From a checkpoint of a small mixture-of-experts model trained on Wikipedia: width 256, 101M parameters.
Below are experts of layer 3 (counted from 0) of a mixture-of-experts language model. Rows are named router (the router's row for the expert), gate (a neuron's input weights, with its number), up (a neuron's input weights, with its number), down (a neuron's output weights, with its number) and show model dimensions 128-255. Each number is 200 + 20 x the weight over its row's rms, rounded and kept within 0 to 999.
After each expert's rows: "comes after" lists some tokens at least twice as common just before its tokens as in all text; "mostly gets" lists some tokens that are sent to it at least half of the time. This comes from a sample of Wikipedia text that the model never trained on. Tokens count by the router's weight.

# expert 15
router,195,185,230,212,199,183,211,219,221,195,162,207,184,205,212,164,169,210,192,219,202,211,189,190,210,227,228,190,216,210,201,198,157,172,196,172,188,184,192,223,179,199,152,226,174,169,169,211,216,182,198,249,161,196,149,217,226,204,178,210,223,240,200,177,240,196,160,214,167,170,197,196,218,187,189,220,213,233,173,239,195,231,187,229,187,176,195,210,214,227,218,181,183,174,197,222,221,199,189,204,219,203,201,212,198,191,199,189,227,199,175,161,178,202,185,218,189,177,210,177,193,202,180,220,177,191,198,198
gate0,195,235,222,197,196,176,203,238,202,187,210,199,213,209,179,221,191,193,200,204,207,177,236,216,189,197,191,195,207,214,203,219,208,197,221,210,225,209,232,193,186,172,213,219,188,219,179,224,211,237,192,163,218,203,179,188,214,181,230,197,200,217,174,151,183,153,177,157,224,187,179,219,207,208,199,234,200,190,195,211,203,225,229,207,193,202,194,176,211,161,163,193,227,176,216,174,219,171,209,182,226,186,216,195,206,212,167,171,197,191,192,209,246,206,230,217,185,224,207,199,190,171,198,182,234,185,229,221
up0,171,202,218,198,185,198,184,176,165,194,180,216,233,201,200,202,216,221,204,222,228,195,221,220,218,211,214,215,181,222,190,197,199,195,210,200,186,244,223,195,183,250,189,177,214,187,193,171,192,170,250,215,198,219,217,211,214,199,195,234,251,215,221,209,195,178,201,235,201,180,193,207,167,172,209,227,213,174,194,234,202,208,180,203,186,201,159,201,179,199,199,196,228,221,188,185,193,216,182,229,250,187,206,208,214,184,204,233,213,202,221,201,211,211,203,182,166,179,187,175,189,190,180,222,231,179,197,174
down0,206,212,174,196,170,184,184,202,228,189,169,211,162,206,191,186,176,192,201,166,170,221,156,206,239,187,215,222,199,240,192,201,193,196,164,189,209,202,179,217,173,195,225,217,179,167,228,193,221,208,169,209,196,217,190,226,212,175,236,190,198,199,206,180,212,216,178,204,156,203,184,203,245,205,164,211,197,228,194,196,170,233,189,236,242,211,190,220,222,222,202,187,217,230,158,224,218,179,209,194,196,189,200,204,217,247,198,245,198,186,185,197,237,218,172,205,216,215,176,198,193,177,193,202,221,217,217,214
comes after: " to", " was", " is", " be", " are", " and"
mostly gets: " used", " did", " does", " designed", "(", " create"

# expert 4
router,236,190,176,185,187,179,210,214,215,182,214,189,206,198,235,173,190,167,175,200,190,192,201,188,166,193,188,197,190,196,211,191,205,226,206,209,178,217,208,215,190,178,166,193,212,199,179,202,195,203,192,168,202,188,216,231,177,198,158,215,180,189,177,173,163,159,202,217,209,204,164,185,202,204,213,219,181,175,178,175,202,207,170,234,197,174,190,221,191,228,182,161,179,180,173,190,217,203,238,184,154,158,215,189,191,215,207,198,207,223,209,215,195,202,172,197,207,197,217,166,170,192,191,203,196,163,183,203
gate0,191,245,177,211,198,189,180,230,198,165,199,213,197,191,213,227,228,199,203,175,210,223,224,173,237,154,201,198,205,220,204,186,197,216,203,193,191,220,219,202,178,208,184,183,192,200,181,185,214,179,169,213,205,210,196,178,194,205,211,215,230,204,208,215,218,185,216,180,198,214,193,211,194,191,258,206,212,187,232,209,247,209,196,224,210,181,176,198,199,237,213,199,219,188,161,201,208,226,205,186,184,194,224,215,229,215,193,220,218,174,224,211,207,229,206,192,192,192,227,208,203,200,225,203,208,177,209,181
up0,184,199,189,207,174,194,175,229,206,219,188,161,226,211,185,204,200,184,214,211,211,189,183,192,189,200,205,216,228,195,182,206,208,207,191,158,162,197,183,178,156,205,186,240,175,184,199,175,188,182,194,194,201,216,215,172,193,161,172,190,217,203,181,179,213,172,183,164,217,218,211,201,211,183,197,165,200,193,180,199,181,177,199,187,178,192,214,194,219,208,203,177,184,215,165,193,231,210,182,162,168,209,227,198,219,207,199,228,213,198,203,190,206,209,228,172,212,227,203,199,170,209,213,197,144,204,167,210
down0,176,199,202,208,210,161,170,230,183,204,181,217,230,182,182,227,205,207,199,214,228,236,181,181,204,177,163,182,189,218,237,154,200,201,156,214,224,207,209,201,213,180,202,179,206,173,191,183,208,175,193,233,225,189,184,179,183,182,182,210,228,181,209,222,207,193,173,197,194,208,178,192,167,187,159,210,202,243,198,180,200,250,227,220,187,177,146,178,217,209,194,192,216,183,212,211,216,192,230,189,193,214,187,181,212,215,214,162,178,192,206,209,196,170,195,197,199,199,199,189,227,221,188,207,160,189,221,229
comes after: " (", " =", "–", "|", "-", "born"
mostly gets: " =", "2011", "Scientific", "2019", "2017", "2020"

# expert 14
router,183,219,182,184,178,176,169,181,171,236,186,214,219,172,204,156,174,195,173,186,176,190,208,189,171,177,171,220,215,177,207,183,186,187,195,189,180,218,225,212,213,208,208,211,219,204,205,206,189,232,214,190,208,208,202,200,192,175,208,210,199,160,214,226,210,170,209,179,183,194,183,235,196,173,186,185,209,218,178,181,182,188,240,206,213,174,216,221,151,193,203,198,182,186,210,205,223,229,209,217,247,251,231,166,204,235,231,202,187,188,237,189,181,196,177,208,204,202,190,167,215,176,201,223,204,212,162,221
gate0,198,217,214,196,166,193,194,182,227,189,181,198,198,195,184,166,222,207,210,172,196,216,171,201,198,167,214,218,186,218,251,198,178,228,205,207,223,208,206,235,217,239,206,220,187,188,190,210,166,184,209,185,210,235,178,193,211,201,218,233,206,148,208,164,168,199,183,211,217,176,208,209,226,214,201,189,219,185,193,187,208,188,207,197,122,181,221,201,174,230,200,213,196,223,228,214,199,254,176,183,189,211,167,195,194,192,171,208,162,205,216,203,202,185,203,214,233,203,203,201,171,234,243,197,218,197,190,170
up0,226,187,206,211,176,205,207,208,172,208,199,205,200,199,180,190,221,186,216,189,182,197,189,222,188,229,221,221,214,185,181,205,214,201,211,221,155,196,178,175,191,167,230,196,180,197,196,237,205,205,191,164,185,188,240,239,192,185,222,199,203,177,232,214,221,226,193,200,220,229,229,209,211,225,237,172,253,204,210,213,204,238,227,209,200,200,164,191,177,223,190,207,195,197,196,170,199,183,190,246,196,214,210,223,194,205,206,187,235,190,208,192,216,151,208,191,189,200,171,193,231,193,213,173,185,207,222,190
down0,236,191,178,159,192,190,176,187,209,204,201,190,206,187,185,188,183,176,184,222,187,216,166,234,202,221,255,198,194,196,180,159,216,201,203,199,184,190,180,221,201,209,204,210,225,201,195,235,206,214,218,175,209,188,171,229,222,168,169,186,196,210,227,210,190,177,168,198,229,236,190,200,215,210,197,208,207,178,195,218,205,181,199,219,188,176,168,168,201,194,202,208,226,182,238,201,169,210,182,185,152,223,175,199,240,179,207,220,218,189,179,213,195,216,180,198,228,200,195,233,198,214,189,196,206,222,231,206
comes after: " is", " as", " was", " with", " a", " in"
mostly gets: " a", " an", " A", "st", " more", " no"

# expert 39
router,211,208,217,190,201,190,176,206,222,214,179,237,221,207,212,178,219,168,195,156,211,192,208,228,200,201,178,210,206,216,186,195,188,204,168,194,211,190,211,215,165,224,183,163,168,182,188,187,191,232,221,187,232,191,207,212,179,158,171,212,217,235,179,209,199,214,222,196,171,179,168,227,192,169,182,198,185,184,204,203,198,187,202,203,186,169,189,214,252,178,224,191,196,177,217,187,220,196,162,206,203,205,210,206,216,172,235,200,174,197,203,220,210,194,154,222,204,161,215,219,209,179,198,216,236,211,195,206
gate0,175,212,227,189,164,190,211,223,212,174,175,219,231,226,203,192,187,226,192,201,191,236,190,224,203,196,184,208,247,183,189,165,180,207,204,207,185,232,184,211,238,215,205,227,238,197,192,190,214,217,180,212,223,165,229,208,203,159,237,250,199,212,180,246,210,204,193,219,228,190,201,250,208,202,207,186,192,208,234,229,218,187,192,233,195,206,227,167,189,190,211,232,200,197,218,202,238,190,201,193,207,206,184,231,235,194,203,196,213,210,182,186,209,208,190,171,180,242,201,216,152,219,214,203,189,210,179,194
up0,215,209,198,200,169,203,200,209,195,217,173,203,201,193,189,206,192,188,173,198,189,219,180,233,213,193,225,189,168,199,185,176,171,207,225,221,197,193,239,181,168,220,190,164,170,196,174,171,214,223,184,205,190,181,181,220,192,208,210,202,223,195,211,193,205,165,220,179,173,186,182,173,226,219,222,221,204,191,199,173,217,199,202,177,212,252,181,209,200,192,226,200,213,226,211,198,204,231,215,220,209,191,208,173,173,165,208,197,192,204,203,220,216,202,216,205,220,191,185,166,202,210,183,217,181,196,207,202
down0,195,214,217,194,213,200,206,222,161,174,217,208,209,165,208,225,202,174,176,199,174,185,177,211,197,207,194,187,180,177,224,214,208,199,196,188,219,246,190,181,167,211,225,200,193,197,199,205,200,202,190,171,214,197,206,208,193,226,202,199,191,200,198,211,217,180,187,180,204,221,208,187,199,193,214,198,194,213,233,207,159,197,199,225,193,203,214,196,210,231,175,213,242,188,191,213,207,215,248,183,228,211,215,212,204,190,210,214,168,184,201,207,216,221,188,215,195,189,181,199,203,183,231,179,215,198,181,211
comes after: "′", ":", "N", ",", " (", " |"
mostly gets: "500", "000", "44", " 800", " 00", "800"

# expert 22
router,206,238,213,201,191,237,195,184,229,235,198,149,236,193,206,195,172,167,199,209,202,219,205,236,174,177,208,211,206,200,223,180,214,167,231,222,184,196,230,202,215,200,220,194,210,186,227,217,215,205,201,237,187,224,200,201,212,177,195,202,183,208,203,209,224,212,176,221,187,203,201,208,199,210,182,191,241,200,193,196,180,183,178,198,233,224,189,180,159,200,188,210,207,211,196,216,217,218,171,177,207,209,179,155,220,184,167,214,204,163,203,195,222,185,190,197,209,240,160,167,184,237,205,179,204,195,220,193
gate0,220,194,198,206,190,183,220,211,216,185,202,177,225,219,207,224,210,183,188,189,204,193,166,205,201,176,244,208,194,206,203,215,218,173,170,225,183,233,198,179,207,247,199,186,186,198,228,201,227,182,179,178,210,198,237,207,233,226,263,206,207,201,183,183,192,238,196,215,189,217,199,182,208,200,180,189,220,173,201,197,209,212,199,152,223,233,186,209,177,234,188,178,215,174,175,216,183,207,219,193,185,202,209,188,232,231,216,207,197,184,208,160,219,157,203,197,209,181,192,199,208,202,207,200,231,208,159,156
up0,211,167,227,177,175,216,223,143,176,190,191,219,226,172,195,216,215,192,243,204,203,211,189,178,227,232,204,186,191,209,216,182,157,206,179,198,196,194,191,213,172,206,225,180,181,218,210,166,196,170,184,203,202,199,218,206,214,196,165,203,225,182,218,216,211,175,183,184,211,190,181,181,175,175,205,212,221,179,227,223,187,217,194,197,196,213,203,226,214,233,197,194,181,210,211,203,192,201,141,225,170,200,183,190,212,222,195,207,175,212,206,215,213,178,225,206,194,207,177,146,223,233,190,187,217,168,211,196
down0,211,172,180,210,190,230,204,177,182,198,147,208,211,206,214,229,190,171,179,182,200,174,181,167,179,204,171,195,195,190,199,206,206,219,211,223,199,198,245,187,197,184,193,206,194,180,187,199,223,208,163,152,185,206,181,214,194,159,184,221,186,178,197,189,154,211,235,203,207,197,208,221,176,171,232,189,220,214,182,215,198,185,175,234,216,216,197,193,191,181,200,160,196,197,164,179,233,169,199,203,192,197,196,209,225,190,243,161,211,207,210,193,192,186,203,229,182,206,201,142,224,210,199,229,175,165,173,183
comes after: " 0", " 1", " 2", " 3", " 4", "0"
mostly gets: " Red", " rest", "year", " three", " two", " five"

# expert 32
router,189,202,210,240,164,196,178,183,240,225,197,178,208,200,185,186,224,182,216,230,217,204,222,195,201,181,213,233,192,208,186,215,180,227,208,168,193,218,201,197,226,201,200,196,203,218,202,167,207,225,195,173,174,197,213,221,193,215,203,180,174,181,178,190,212,173,182,235,205,178,199,215,169,186,168,230,209,213,182,225,206,191,189,215,225,227,187,182,195,167,195,182,200,215,234,190,223,181,205,186,219,214,222,215,181,207,176,228,209,194,189,201,239,200,179,210,218,191,187,176,157,244,175,203,204,231,180,183
gate0,224,191,215,227,194,205,173,193,203,230,186,206,150,180,208,201,168,194,198,172,187,216,194,220,187,222,210,200,195,208,216,194,219,219,225,178,216,194,136,202,163,187,175,207,195,203,195,176,189,204,194,201,181,216,165,225,222,228,222,221,200,176,190,212,219,188,193,225,220,205,170,212,218,239,172,196,209,244,202,181,185,203,182,200,206,204,182,160,206,200,196,178,207,206,230,174,186,228,200,200,178,198,210,157,218,216,221,222,202,233,161,195,196,195,194,198,165,191,197,214,210,223,247,222,227,215,199,200
up0,216,217,240,205,172,233,203,189,167,210,170,249,180,211,205,207,234,167,210,206,195,188,214,199,222,151,168,208,206,161,221,156,193,199,207,201,214,215,172,185,190,223,198,183,196,183,184,220,191,239,213,208,196,167,202,210,204,194,197,196,212,198,160,217,208,173,237,184,252,186,221,177,180,182,207,229,201,217,225,207,176,215,202,171,195,228,194,177,214,181,216,200,169,186,190,197,184,202,194,190,193,208,206,189,216,204,211,212,172,248,181,221,185,221,197,186,191,190,202,193,221,209,204,180,177,218,238,207
down0,205,204,200,214,216,230,170,217,177,207,221,254,218,202,202,234,200,256,177,201,203,197,188,182,200,192,216,220,177,212,233,199,177,231,214,213,195,184,195,205,176,206,184,210,198,172,193,161,216,220,228,196,203,190,214,212,191,219,193,195,195,175,177,219,218,184,208,202,228,208,215,205,197,223,196,205,209,206,190,181,204,186,189,202,179,153,208,209,170,189,222,148,239,232,210,212,170,214,184,235,171,192,209,233,219,176,190,161,176,224,206,168,182,187,216,195,182,220,177,204,213,208,167,178,172,240,217,207
comes after: " a", " an", " and", "'s", " as", " one"
mostly gets: " part", " one", " post", " half", " co", " full"